Weights of a small mixture-of-experts language model, trained from scratch on English Wikipedia.
Size: 8 layers, width 128.
Below are experts of layer 4 (counted from 0) of a mixture-of-experts language model. Rows are named router (the router's row for the expert) and show model dimensions 0-127. Each number is 500 + 25 x the weight over its row's rms, rounded and kept within 0 to 999. Numbers have three digits each.
After each expert's rows: a language model's description of what the expert responds to. This comes from a sample of Wikipedia text that the model never trained on.

# expert 50
router:493488493498488560463498525484509496500527539534476510488506499446526502483493508470500556563539488483513491453512446504456538473506505532510466530510509512508485493521550513500516493548472460514482499490507493486506488513460513561490533460463485481543481499521455494484519480510546496510504509515491497528511528475479521501468496525514484495512533482462488529511476503505515491558514
What it handles: Closing braces and name ends. Closing braces and parentheses ending superscript citations or tennis tiebreak scores, plus endings of names and places, such as Center, Stadium.

# expert 57
router:511501473479539467509503504529495492545502464489476539503514513542486490483512514511479472518503514506482495493486534493504551490488443496480535478507491463504490530474532451474507525495492477503540478469476486488506495507468488488513469549472460477477527475531523485523467499459479502492500507514486504526491509519538460547468518551507531506570497523515513528478508494470559489471545
What it handles: Of, as, list hyphens. Linking words after nouns or verbs such as of, as, named, called, into, including, plus hyphens opening list items.

# expert 26
router:498490528483495478465510492535486530483452512438505482497488523477498500496481515482490482457451558510469521530513508493546497485508531507494502451482491541508480533547457482485480481546483516483468437486528509513528476447532513498490539496522515519497512527512507477505508496455512526507486485506498479538470479499508527509502512502566532496465551522508490475503524485515496511501457
What it handles: Mid-word consonant pieces. Short consonant pieces inside ordinary English words, such as not-ew-orthy, far-ew-ell, hom-el-ess, shot-g-uns, plus blank table cells.

# expert 46
router:512473502530491483454489480487502515521486516484485491545511477527519483505492515465474536505456506510499472487489430490491510472514514508550483522487499509547464518462549491490528473509464450504489468451517497465526475457496509519473488448479490466461482521503504494510500518517505479536488504490499480517494459514490495492497556526526527515477525464538484576492519502479485526513513
What it handles: Adjective-forming suffixes. Adjective and noun suffix pieces ending a word, especially -ial, -al, -ical, -ious, e.g. Spec-ial Agent, mart-ial arts, fin-ancial.

# expert 5
router:504497519502561445493507466498507531497489519457447504501537538502490503498502454529507551448553494533510487494553561487537482496482535513495526497517471534494472521509484506471471530506511513493468507460483481472499489487486472482500505490545495498470511521474476530532493473484493524509497479502477498513548478486505494516540519545491550481536516502514548515490512505517508535498483
What it handles: Mid-word verb stems. Middle pieces of longer Latinate words, often verb or noun stems before endings like -ated, -ation: qual-if-ying, resched-ul-ed, part-icip-ating, stud, compet.

# expert 32
router:491481543492482461525498477504508499512495496521440526527540477456508486507481500494526481457530462490479503503509506482478503493499482543482518504508509466461514490476422500487498485520504460511458465472507563543512520505541492496486493568517494468497483512471483484508532518541501517493471532482521507482447463517472460534496465475471506495467487524522523516510539491493499514496500
What it handles: Inner syllables of Latinate words. Inner syllables of Latin, Spanish or scientific words and place names, such as Cric-et-idae, Anac-ost-ia, Soc-or-ro, Ad-minist-ración.

# expert 38
router:499487504499512506543489483508500476470529496448491489499454486486500507522516517492512440491504480537507517496509481506436544471486554520478494492515537548487514456549549452493511474499477460507505541506540482466500502536460553513495500479469525502505531453515506529479496461530526495480477505505524509521521513487506520457470530513498503508478521472476480531514502507512487513550496
What it handles: Capital codes and ant-. Capitals in codes and identifiers, such as UNII strings and country abbreviations, plus the prefix ant in antagonist and antisense.

# expert 17
router:490488463503526457486492500480488515535489520491521472503547452502489517546496490527481504485541484480501535517528499496499515473499537468519513510497573521478525469510551503524565487489478505537475528516530526488493499515516519522479481498501511447490528495510471502503504465521510530486471537570501524513526523523507470471525522520508460477478525510472488532524492512519549474497466
What it handles: Name-initial capitals. Single capital letters starting a proper name, often Japanese or foreign names and call signs: Japan T-aps, New York J-ets, N-azi, R-idgefield.

# expert 0
router:537493486484519556477543506496505506497541483476523544507495492503512493501505496498477474497508487512500520531477563480477496538487473518541514520575489466536462513539531506519493464551523466515540538515488445478478483480549527477546502526506491504540486476524504519471500502497504528498520503510515497491461512475495479465523470489494459487453504506493474539478492516486528484487484
What it handles: Clause and cell boundaries. Sentence-ending periods, closing quote or bracket punctuation, table pipes, and clause joiners like and, while, although, often before a line break.

# expert 37
router:524512481487495503528505508465496488484481548519509554513525536506492463531522445487507457499480538481490481456509521522527474525524467440508525496506477500483497533532521494474512481509487510486481486522451490515490528531502501467538457470465503503557438478525505519480524520473466525479519514490517555474481515487496494482527491524509463495513522482497524499461506516496547498500455
What it handles: Narrative clause subjects. Subject pronouns and relative words starting a clause after a comma or time phrase in biographies, such as he, it, who, later.

# expert 63
router:498507452538538498504544484472504527552587480503546505509522535535504472534506452477469487465471520482510531477510526533489519514496483481459487550530477537475497457510515486503516557498505490512521481495516487504495501512534531512546506525501486560501470541496476480486526488460492522472498485518535504490505499500484485483525527507496489492478516526484504500469489505511545488508524
What it handles: Sentence-initial capitals. First word or capital letter of a sentence or paragraph, often after a line break or heading, e.g. A, In, According, Following.

# expert 3
router:493508539537484505456477520479474532506484447538503508484510530501446539519470513482493503468466505496502504519495525509466483514499557503499536469494497454460498498515487492477453543488529536488461549498506478481495498537491518502512511459515496468517454509518486504485520502471518542510509508560478522473530453452523492513528535470480533493528498482489548497491493481470502494496504
What it handles: Locative prepositions, sports. Prepositions of place and time such as in, at, over, across, during, mostly in sports season records; also stray word-initial letters like h, b.

# expert 41
router:487479472488494547525497513462506493480513439543511489489460489507527499491501497512474464528522478478517487492509466522442468493490477467522459518493507533462494504501515522515524503502464453525539502511499520500513504530516470556474529474535495467570503483524482483499490481544519510500468501506508506539517553504498518482490469540482470504479526507467473552485490503511527516543521
What it handles: Proper-name first pieces. Opening pieces of surnames and place names after a first name or list separator: Pop-pins, Pop-ov, Kitt Peak, Mark-et Street, Bel-grade.

# expert 62
router:508481500474491518484547493479506524518475462539488507509457479474543507487526505520510463505510487563516504493509493523508480493539461432469504494468529464510495518455509461517496459519510489517489544487531469504504489508508472464507524511510520507514448434450515497519480490454504502500495485462495522497452539525512520496529483498490469522518480465497484477466544498518461512494489
What it handles: Titles and official names. Pieces in official titles, places and offices in political or institutional text, such as County, Chief, Al-ask-a, U.S. House.

# expert 14
router:471453472493499540501489514488511514475547499488485479509476507486524478503473516509487534519500483504512497527493463521432494525496475507530465580503495528508503512507518509506536489535487503497497511511543497500512499507460475559489537505485487480540491539495487477494483455521540490522493513511488501559542536489480554495450488539512522509531511488465476518503506501527545516551503
What it handles: List-item line ends. Line breaks and table pipes ending an item in dash lists or tables, often right after a name or title, such as club names.

# expert 34
router:497513505496452537472518512499498495503504463488545520484505533488448498485513506507482510466477543484481505488495565532478446497501503500486513483486544480530518446497463510510496463475549464483483485551475543513493474510541505525508451459515499523524452497474543510499488514536477522469457502480495507506503539519496495487444491496499466522514489487476506500505521504500512487477445
What it handles: Quantifiers before nouns. Quantity and determiner words starting a noun phrase, often after a preposition, e.g. in other countries, several streams, two, most, many.

# expert 45
router:503488478481487458522464502500496531500487539473486506473476475529528511472461506533508508512488479537505486530515474497533504519488497515512490496536505501497546463480528492472475474542510521502505500529484500472542488519518445458489553501511505497469491535522458533482543536446535517498475476542467507497475474546471515493530511466497464485468498507440504506501507502490494541460539
What it handles: Mid-word consonants. Single consonant pieces inside foreign or compound names, often German, Scandinavian or Slavic, e.g. Lenbach, Rødbjerg, Worsbrough.

# expert 9
router:500512479482492480450497499540485499528518493504471483544461493485500525525500521478513529481481505488536450509475475447512487524513502535500505502460470529482467520503483514519497497499514569446460533513479524497501515537515503523481539518530496511529520491499512553504476489528482554538528522500491508465540498451492530488527489519511462537480501477454527472525476538511488500471497
What it handles: Table cell separators. Pipe and semicolon cell separators in statistics tables, especially after numbers or blanks, e.g. quarter scores, apps and goals columns.

# expert 29
router:470490508491462560512486522492506490485510485523514499503520498497536512502499512510481482533511474476523508496494452535405528513486461516528458557524514521514459517528526521507492501562472466496506492499528527495502488490470496559495513471500498465535501525512498483481485471518535492506498515516505487517551554508485529480497520537498483492484511491485483555508459497514534529534502
What it handles: Chemical and list punctuation. Commas and semicolons inside chemical names and identifiers, parentheses and dashes in lists, plus word starts like transl-, Che-, Saint.

# expert 30
router:473491480504467566537487519507506496482532503510499495499522492493508505499499509510480501533510483473522466493504467523409528483494495497514460578509496559492482507527540507506510522522475458495510496511533559493495474489475495547490534504507491488527491537495483483499494497527533495481487533492502487532561550509490520493483540525497494505514534488486488538511462509524522507549511
What it handles: Capital onsets of names. Word-initial capital pieces of proper names and nationalities, chiefly Turk in Turkey/Turkish, also N, K, Bur, and non-Latin bytes.

# expert 24
router:488505539504450536466478516443508506523483494541498482496475473465514477485497518492492531505494538499510520443495475496486510497499480536510484526484549488504448503570477512510490548511490472515470540488496488499491477528515515539495502498476486568491475485501499499519468483478512478503503545495495537483520496481507566486459507508481535494546494448526510506472514505513469472536511
What it handles: Word pieces after p. Continuation pieces after a short initial like p, especially ale, ole, arter, plus numbers in sports and election tables.

# expert 58
router:509489514445478512525531491476506485522486498460535497486443492484494515486465470514500494532491489492491512477500449493507477486517535463472502491488525466488507474518539445483476461524520525477536532528478482471501498486538505485502544543559515482486440472502501492501480494476509520494497503545484497514454476514490517476492453474482450492459516489527502489503516509483500475456554
What it handles: Mid-name letter pieces. Middle pieces of personal surnames and first names after a leading capital, e.g. Hath-away, Mc-Sh-ane, K-ath-y, Bow-ie.

# expert 21
router:513514546478487501472520498533478521530490546505505470488472439537516498536509493519477513441494500509472515496539529538525524482477470471520534487519507512477507485515468485525506530465450532473465525519535480475488506490456557511518511504488491489453524455497495510505479500568533494509475484536515503502503534514484514487530498527470524532511459517519497471483493484526493472534497
What it handles: Initial D and d. Word-initial pieces, mostly D or d at the start of names and words, e.g. Distinguished, Douglas, Duke, plus Miss, Sal, South.

# expert 43
router:506545541499481501464486501496509560518513521514537518480500445479470483542501526476505490478562523468505496438507541492481498511524478516535493465497543479488492489456478496492499515500465481491555446478465533521488515502508501491475497480509525524488492502468489473507494519542508505481487478505489524493520446537493523476525511476495537523503457452536517543505490493500469517503516
What it handles: Name-start fragments. Second pieces of proper names after a capital first letter, such as Ted, Swedish, Clyde, Troyes, Portug, usually mid-word inside names.

# expert 4
router:485458502448482524482491528550518504484497491470508494505520518487535506459521516494506483534468445462484497514478453447502491512510486516504484483451517523507509490519497528470533507489493484519482567527524481509480512503494501558535468502484506450461481517528548496495450507481521511520528500499501527503505483470474509514530495539513478508454543474496480490532474507508509553468485
What it handles: List and label separators. Semicolons and colons that end a label or separate items in infoboxes, notes and lists, e.g. Capacity: 2,200, Pos = Position; G.

# expert 2
router:477509472475493571513494510509510494481542481546499488498497521480515520481500502504482528521551477484534508478503441514417555510498525496536463535518516512534508497502527487496556499528475464508554543511514484487513481496479496498488518506491476499528511492526455475490503516472538472502518515496504525506552535519485507487499468530525498488511515524501475528476461517510551516518516
What it handles: Mid-word pieces in names. Word pieces continuing a compound or proper name after a short stem, plus list and table punctuation, such as Volksb-us, Handb-ook, Hulkb-ust.

# expert 11
router:523512472513487498509514433520504508469475480502514507490481503514459521465516499460495475469530506485490508515500499456542500531508497493479526494467490468527513462471542517518469532489516482550448495481457511526505571517540479495544469486461489470532527491535501506511473514468501487522530530508519506487504507496493491553512482451480521508528538509494486493526491486444487543498508
What it handles: Infobox field separators. Colons and field words in infobox and list entries, such as Born, Died, Batted:, Weight:, and table pipes between years.

# expert 18
router:484510468500527502521519523465504499472492519535496497493455482512472522551500462537482539465480463481507467486528461482496525483528463470506506452527519506532509521519536464515535474514474454496494509511463512512487469477536507473504514466538508497512471468494496474513526502517477494490509489465504523571460495498478488520448500497498532487458507460513504534444512471509479504528522
What it handles: War and institution nouns. Capitalized or short nouns such as War after World, Car, Bar, Law, School, and word starts like par in parish.

# expert 23
router:476490488495482566536491503502514485482510487536489485501521495500521501495494509514475480530508481478519489505494458521443539504476463505534454549519507547505465513525538511518508504555460505518480487503537502484500474494459487567470521479479488470564489525524516485496489493485522493519505515519503483520555559485488492484471543534508485492511541485494485530498465503517523509539485
What it handles: Latin species endings. Endings of Latin species epithets like -ensis and -us in taxonomy lists, plus closing parentheses, commas and unit tokens in lists and tables.

# expert 54
router:495502510431550512497506513512497486501500532446489488528498515487451509509502515455510542519468472494453486481521539481517481476505481458491516491502477482509500498518543509502491515513519538545514522505477518518505480462506560548500456463472549470525514499525504516507445527531450497532515504462485489503447532527504496508518552484513490508492497519528501483505493493486493537521488
What it handles: Role and title nouns. Person-role nouns like president, director, coach, father, writer, and colons after credit labels like Directed by or Artist.

# expert 48
router:471492476481477558510490505457506481472499478516488489506521486481534488517491507513483473540554483500516491491508458519447530550490460489543465583523498545532493514529505493494532483507487501487498509505510526494517485504484514529475525491487498470540464553515500473491479489472520505496510505555496490564543550517492496502484495508508486512513503488502474560506479509508528530511521
What it handles: Name endings and ä. Final pieces of Nordic, German and other foreign names, especially ä (Trollhättan), berg, inson, plus numbers and parentheses in lists.

# expert 33
router:496467525530508506463499522522530469459502529506480491498530518497537499518531500514522473507495507499475548509515509530436526502497526500513494462481488517531490530478544519474474541481477519535495524484508525526503481480444520542485496470504480522550518513511509474498488521533528520489478546446506477537508533527522546502489450432527501502513518524517471518526470510502484479489514
What it handles: Non-Latin script bytes. Byte pieces of non-Latin scripts in parenthetical native names, such as Japanese katakana, Arabic, Bengali, Tamil, Thai; also odd symbols.

# expert 8
router:472495478489475570514493523485517483481509481521501489492505488490530511496498510516482490524513473471518487508494450533425522503489483505528455571512496545499472514525543521520505498542469481506497490508535528490498483491469481569480524469490499466540489530527500476488490479500541488513497524499504492530560557498483520479474508536508504497500515494498474547503464501516520520541496
What it handles: Numbers and name starts. Starts of names and words, and numbers in match-minute lists and medal tables, such as Battle, L-incoln, 78 after 74'.

# expert 16
router:490499471501537459513506501485483532516481483511473490505449522559480458478499520466481485497518522481484486499479531474499466482488531516440510490485485471528518530500534505452460519533490486507510531467494536492505516552482530497516495478460491529549496471510526517484487500476504511487481517496441482487512499530528497479506524504530510501540498494511509514424478499454493543519551
What it handles: Relation prepositions. Prepositions after a noun or participle that introduce a related entity or group, e.g. roles including, such as, sent by, mother of.

# expert 56
router:516504508488535499476502508522464507519495512460513498495495496471524511535470463521493514547465499512513519526513463522471578464495537498507478515476489537525465527492472477505459466500528476502510489522576508469501504499528497463543523505530503500519469522530504506501495515459483491554518482512516493530486523512495480500449518486525537491465508546513515498497487499485510549435521
What it handles: ch and consonant clusters. Pieces like ch, br, w after a word's opening letters, such as mer-ch-ants, por-ch, B-ranch, sch-ol-arship.

# expert 7
router:510489520475478493545512514511529520497482517557499505490405486538494470473506490473523549532540490521491522486504495488525509541499448536529494503527525497456532516472523489513519480505496544494453481514479512486509504510481481510483486512503525468497508474519527507502525516540490483532514494524489479535461504520509501500460462527539449481526478558504485484474473497513491531524509
What it handles: Romance name endings. Word-final pieces and particles in Spanish, French, Portuguese and Italian personal and place names, such as Côte, Fernando, Primo de Rivera.

# expert 22
router:479491507489479562521487512492514492476511480535505490495511488491529508505503513509479487531507482477513489496496471526413539502482476497528457560507507550515462516529543520519511498537465474506510487502529535495502482496472465566483527490495496456545503525535513475491503479493536498510502522496511489512556559506490537480479511537500490498506519494483481540496461499521511522544479
What it handles: Digits and codes in tables. Digits, ordinal suffixes and code fragments inside table cells, catalogue numbers and IDs, e.g. CX224, 12-567A, 62nd, 77.19%.

# expert 42
router:497515486521503520524493519483485489504491486455467517468460513500513424566501467470511471451521577510528495483487497483480477502498506502526529500500495531492510515515475521447527474487451507488482505480460492508490557481468462522549494474480469517519478467503542491494507507483459519521529469520534502520489505502514499536479496514541508511528498514522501521485499513496537458501472
What it handles: Copulas and auxiliaries. Main verbs is, was, were, be, been, have and not after a subject, plus ly in generally.

# expert 28
router:501473492496523517529494483532494481521559449474536519480466504520545446528503472494492461466467534493487542532510465529514476509503540467498519495575481501470506494526470521481503517487511528467499485514491453500492480488506510496524463499520483546487450490509498475492534443454503516493482516512511487492492493499512530516498469508516491490488550506508526492521495497452507451464514
What it handles: Modals and word starts. Modal verbs and to before a verb, plus opening pieces of lowercase words, e.g. may allow, can explain, wh- in while, which, what.

# expert 10
router:499460456463500529484492534504507505497531541459475476489469491553523427487445524489493473556541480491506536501490476521485508535486476488492485548486502489502551466484528497459496483516509533528497484516516495509532512541478515503495480530475503468500445514516492488481473474466492511503495498497468497535498494496513462509483506495498470499478522536481475517432473503498523465496487
What it handles: Separators after names. Commas, ands, ampersands and table bars right after a person's or place name in lists and credits, e.g. Robert Rodriguez, American filmmaker.

# expert 20
router:491495469443552462514506440468453528519523482519528506503463504549465482508489522481509494477482552526490485497485518527506427473490519500500517485501483483528539522486484496437488507518506510488515482485480513487512488513516527508552482494469501539514451488511514479486505509466509499519495520515493510541463475521543467530544487514544484505517490533502486503509484491459491513457493
What it handles: Prepositions after verbs. Prepositions, mostly "to", after a verb or participle in prose, such as proceeding to, confirmed to, after, despite, for.

# expert 35
router:492483481517493512486493510519482497501494503466512537489499520478466492480493468498482509502547470497497489529489544483490518483504434493491476507461506515523539517506477487506536536550496499499520483482518478479481493516490520530481476452453464486507546513509509526465521448538450503483502511519473483500531505493549533449464528527467519492506529478510524548498457507494524476572500
What it handles: Past participles and verbs. Main verbs, often past tense or participle endings in media and sports prose: present-ed by, released, signed, announced, made, wrote.

# expert 61
router:501530480538496513453518468461493489490508466513494499471531519508480500545511501490480496516489485548510529495516491524454537517488490510461531533480517491469504494494490528477464483454497510486511513437467469530477515507464549483543460524560503509481476511463487535538506508481524483470502500442478489475529483493500473551485520528509516513489499509526498494501541509486530488555517
What it handles: Word-initial prefixes. Prefix pieces beginning words, such as un-, pre-, ex-, inter-, en-, plus the article an; common in infobox fields like Unitary authority and Synonyms.

# expert 27
router:517502492535477546501506484439501494445488472541525497524517493508526481547502451493504474518490477478514496485485540484515538480507513457509535513498557528543507468498520482439538493486519459532499465521468500499495478491505509475513454523476499488470507503532472476522515468464473518540453520478493509517523503495520533516473490531485517482476496477477486496489543533503490476542492
What it handles: Definite article, determiners. The, this, his, its, these at the start of noun phrases, often sentence-initial or after of, in.

# expert 12
router:498465525477535492481516506466476516445484497495481465477510508477458512505450483505511478511500493510497480496501501503467501479500465504505500526488526489477479543515522488495536469523469481463475492502506536509484516488536520410488498464509520489554499572474476490543511495586453473469498504475498511488491473522523492495500490513474486539473483501523499487489466517502475469486504
What it handles: Mid-word syllables like ber. Inner syllable pieces inside names and words, especially ber (Blueberry, Alberta), and short nouns air, war, fire, pain, art.

# expert 60
router:520498544547483507489503490482490544525496491493467522493493479510483521540474473491527503519512519492498517521521525496558560527508516523503486481552528539490476452506498517499472477474500502465545533516509433474495485549481477504505475545528521507463489470501512523526520492491524513466468517507488553463485441508498542484516521500469489496482491511464504501526488490511501479452519
What it handles: Pieces after initial consonant. Second piece after a word-initial consonant, especially at after pl in platinum, and pieces following capitals L, M, P in surnames.

# expert 1
router:493513501474459449529524490509498503488514525500461486486524463554449492504508507535507482506520494517509543527498515504523551544506543475470536506502551480525532472541480500482488479510497513502450499528473537482489490504476520499490505511487508472510500484452550510470516470498478513475510454495494487523507509487482487486498518460552472493505471496490499513475563467540491460527457
What it handles: Place-name separator commas. Commas between a city and its state or country, plus country and region names, such as Arizona, U.S., Northern Ireland, Israel.

# expert 36
router:497528508539505510493498506503517495492497502509517558469542506505478500484513477515516477489501549473515533473516513483524479503508491514441492502537512463476482458499480476477455543478531496473486541520541538521496538495516533502581487513563506512526499494510509491508532490495495505473483435464502539463512481520522533497528466485505534486505501500523509436491522501486489533511498
What it handles: Second syllable after c. Early pieces right after a word's first letter or prefix, like on in conversion, pr in proliferation, at in cathedral.

# expert 51
router:517517530538500475495483506493506468509497530458483508490500504536461471562521497485503552425511527511482505498508558457537477500521459490499506498494526480468483482505463512451480533483530454485516520491524511489482505523486503482478455507520498510476492556495495515494461458513489483486514461509487503496468476466491499488507490483474509484528470488493527436512502504499469541470459
What it handles: Line breaks, word pieces. Blank line breaks before headings, tables or lists, plus inner word pieces like ar in coarse and ng in English.

# expert 40
router:497503506497531500500529523452493509530531527453512517484504516474468529466481470494496504459516478511491474467501495498454452481504490459520513550529496521517523503485501515505520478555531516492518466493573471512515499528496488528510496442485500500477452553528483484497452474507469514498505515501495502513573504467486495501504511508498543511520537502490503489512527476499549530529469
What it handles: Past-tense event verbs. Past-tense verbs and -ed/-ing endings telling what a subject did in narrative, e.g. opened in 1965, released, served, starting in.

# expert 19
router:493459461500518480496498486513520502475511519481483482544455511476523504486508497502505496550544475456515483431510514467505466541504538523510494539500505491552520490521553497518503534527521460472477478463489485512499493516508479518482483453522508458491513480460495484485491477552463491466470496504501516521456504525506474544502475505495531526489478548514520508529486489518491535470540
What it handles: Noun-forming suffixes. Suffixes and stems of abstract or agent nouns, mostly -ism, -ist, -ity, -ation, plus the word Act in statute titles, such as Presbyterianism, Inclosure Act.

# expert 31
router:486517509517536457493514520520471508513510513473485491551512484550480439490487505527508493521472506494477489477484482517523474537495548527477507503516485566518484489561501523480507516515462503510479527523476507508501498542467543494547477537486502525473487508490536491511514538477486505543494472476511496568516506509512486536462520485513454537494498486531509542482483507522518477460475
What it handles: List and clause conjunctions. Commas, and, or and but joining list items or clauses, especially the serial comma after a plural noun, such as traditions, and identity.

# expert 44
router:542507469503540459452484486497512480458525460541534483521530535486474491496509524496530496536589472475499506495503442509522521514508543482494526517518498488491507520489464476477504536498498493493486530476492527517470510488502469519506534531489504487505501489557479543474450470515524484473486486529500525481530518520512496475503548528489463497511491530473534506503484485459508471483506
What it handles: Line-start list markers. Dash or pipe opening a new line in infobox, data-field or chart-table lists, such as "- Formula:" and "- Director:".

# expert 55
router:500499474490491501533505482456483491484497493510538490531504502528514515518490490484521551517457483457518509491492435503451478515502515483516487559476559538502476530531485514502480473461480469502522471488526456514485502506483506526513486548529507484508513443472510502514475496536516472481491516473531491505476479423514493495446501437515488515501511503510514490503535504501507494525543
What it handles: Health and society words. Topic nouns about health, water, environment and social or human affairs, often split pieces, such as mental-health, environmental, health certifications.

# expert 49
router:526497511493517457504497515449513497532520514463459527499508466509516502537486521496519476488513534507482520491536526500540495483480500523533516484529475507499461520498447499445477525475532488488465496433524471462509495488475527493507523540515488527488542508451463516519530483491482515501456460473503493489521471509508521500495497490556551489526510516504548485499540487520464542494510
What it handles: Latinate mid-word pieces. Middle fragments of long Latin-derived words after prefixes like pro, con, per, such as persuasion, impregnated, probably, fluency, vacuum.

# expert 52
router:490481533499492516500490525517491500518530520505529496506485459545504511492502531497488475543561492534495527475496474543482501502499487518524493504522511514551473471525538509506500469491487515534461484511547423460500491509456520503490485473451493513539502504508488529499520463529515511518466480478504509491547528485526557465514517486509502492466464519476512521459457485511506489553475
What it handles: Hyphens in numeric codes. Hyphens and final digits inside ISBNs and other number strings, plus coordinate and unit symbols, e.g. 978-1-909932-50-0, 6α-hydroxyl, 54.02°N.

# expert 6
router:479491494492483566528489517497511488467505482531476487494512495492522504492499507506480496536517481464521486498497450528428523506490480504531453573511496545515467525492544527512503496546461498502513485501532516493502490500466500555479530502487498463531505527526493469487480488486539496516505522518500487519553558494486514480447538531512481497508535506500485527504483499514527528550487
What it handles: Word-final pieces and closers. Last piece of foreign or split words (Batumi, spiritual, Cyrillic letters) plus closing brackets, commas and table pipes after names.

# expert 15
router:500503532477507492524481487466479486521504499529450477540450486499486515500492507515519526540525492466467520500492510504478524500508494506493486497466518512494541456449556465475566499471468527539448511525468542523493487471472483559514512458450512522509509494490528508476511499520519488512508527514541492478525499490489514465471509468490487479488485522473462547497458520483506510506474
What it handles: Capital-letter codes. Capital-letter pieces inside acronyms and country codes in sports tables and lists, e.g. SWE, AUS, INAC, ATSC.

# expert 59
router:507518477486530496530483478514494458535520494467495489511521492491505502515497477463496549464489539481490484489509485505467438487484556537518489484467486499539522546513490540506496495494515552507501510459547451451486509475531522505474510473481482544496517520497553490485455510536469489534517437522481513485512477497494484497458532500480478524541493486488517503482461496482494490480477
What it handles: Plural noun endings. Plural suffixes closing nouns, like -s, -es, -ies, -ions, -ments: job-s, part-ies, element-s, alleg-ations, members, players.

# expert 47
router:525488521501456502508495494477509540500496526498486509499516449512510499505467515509505465464509517490474525426506551515531491495518427507478509464515516465467495460523479497451479493508500547473522517516474530477484495491512507474488510461537527514475495489478545528501531470478525501485451463496486492472478490494490482475535484523490488497471464509484492461481519502497434526544472
What it handles: Foreign-name inner pieces. Consonant clusters and short pieces right after a capital letter in foreign personal and place names: E-ug-enie, O-ss-etia, O-d-éon, An-at-olian.

# expert 39
router:459497549501519536540514480498534455490516523482499493498529501506454516464496489485487472534527506517465487479486522464464483478509512469497505483514476457543502504511541489459525520487498524573464505489510507511511538480464489525526489451515449525533538471517518533525526540515507479517513546519508553502486507473504532542507495466465478525499474492485498497516488511509498511496467
What it handles: Year and date digits. Digits completing years and dates, especially closing years in life spans like (1914–2001), plus debut dates and match dates.

# expert 13
router:529495474457529467560514478483478538495542512541516502493499516506435499486491518504501485495467493538484539458478544511470500490511499503465552470545506458538531516482510488511456544507514500501552494476497508479512518565532471474552489496485494457498463501521509487498504463485510492478480518470489516499504492512503467529513469509526505503478504505490498510499520492449525523482468
What it handles: Time and place prepositions. Prepositions opening time or place phrases after verbs in biographies, mostly in, also during, for, from, at, such as spent his years in.

# expert 53
router:511519492539491542492528515454458512532497459500443510504494510545525485546510487469495499524494478531493525465490536497529527539504503459477544526490508504517496437487470474489503489496556528477449489480502528511476498492488519500502462487507478545484482511497532497511502510481462554515503503520521495498523519460536473545458487535495510482524548489505499510497529518463497473520481
What it handles: Articles and determiners. Articles and determiners beginning a noun phrase after a verb or preposition: a, an, the, one, another, each, every, this.

# expert 25
router:474499473479471567509501524472509492476520489510509495491512482483532515501496518510476474552513488466512489515495453531407525501488470513538464561508505517506477504525516515512477494543478505513511500517541518498499486503461493559478524467490507468526492505498495473496486467525542491525495511516496488530564558491484522480500491518494489500510510498495474550497469499512517508557510
What it handles: Citation author initials. Initial-plus-comma pieces in author lists and species authorities, such as Wilcox, B. A., & and Champion & G.C., 1908, plus scattered name and table fragments.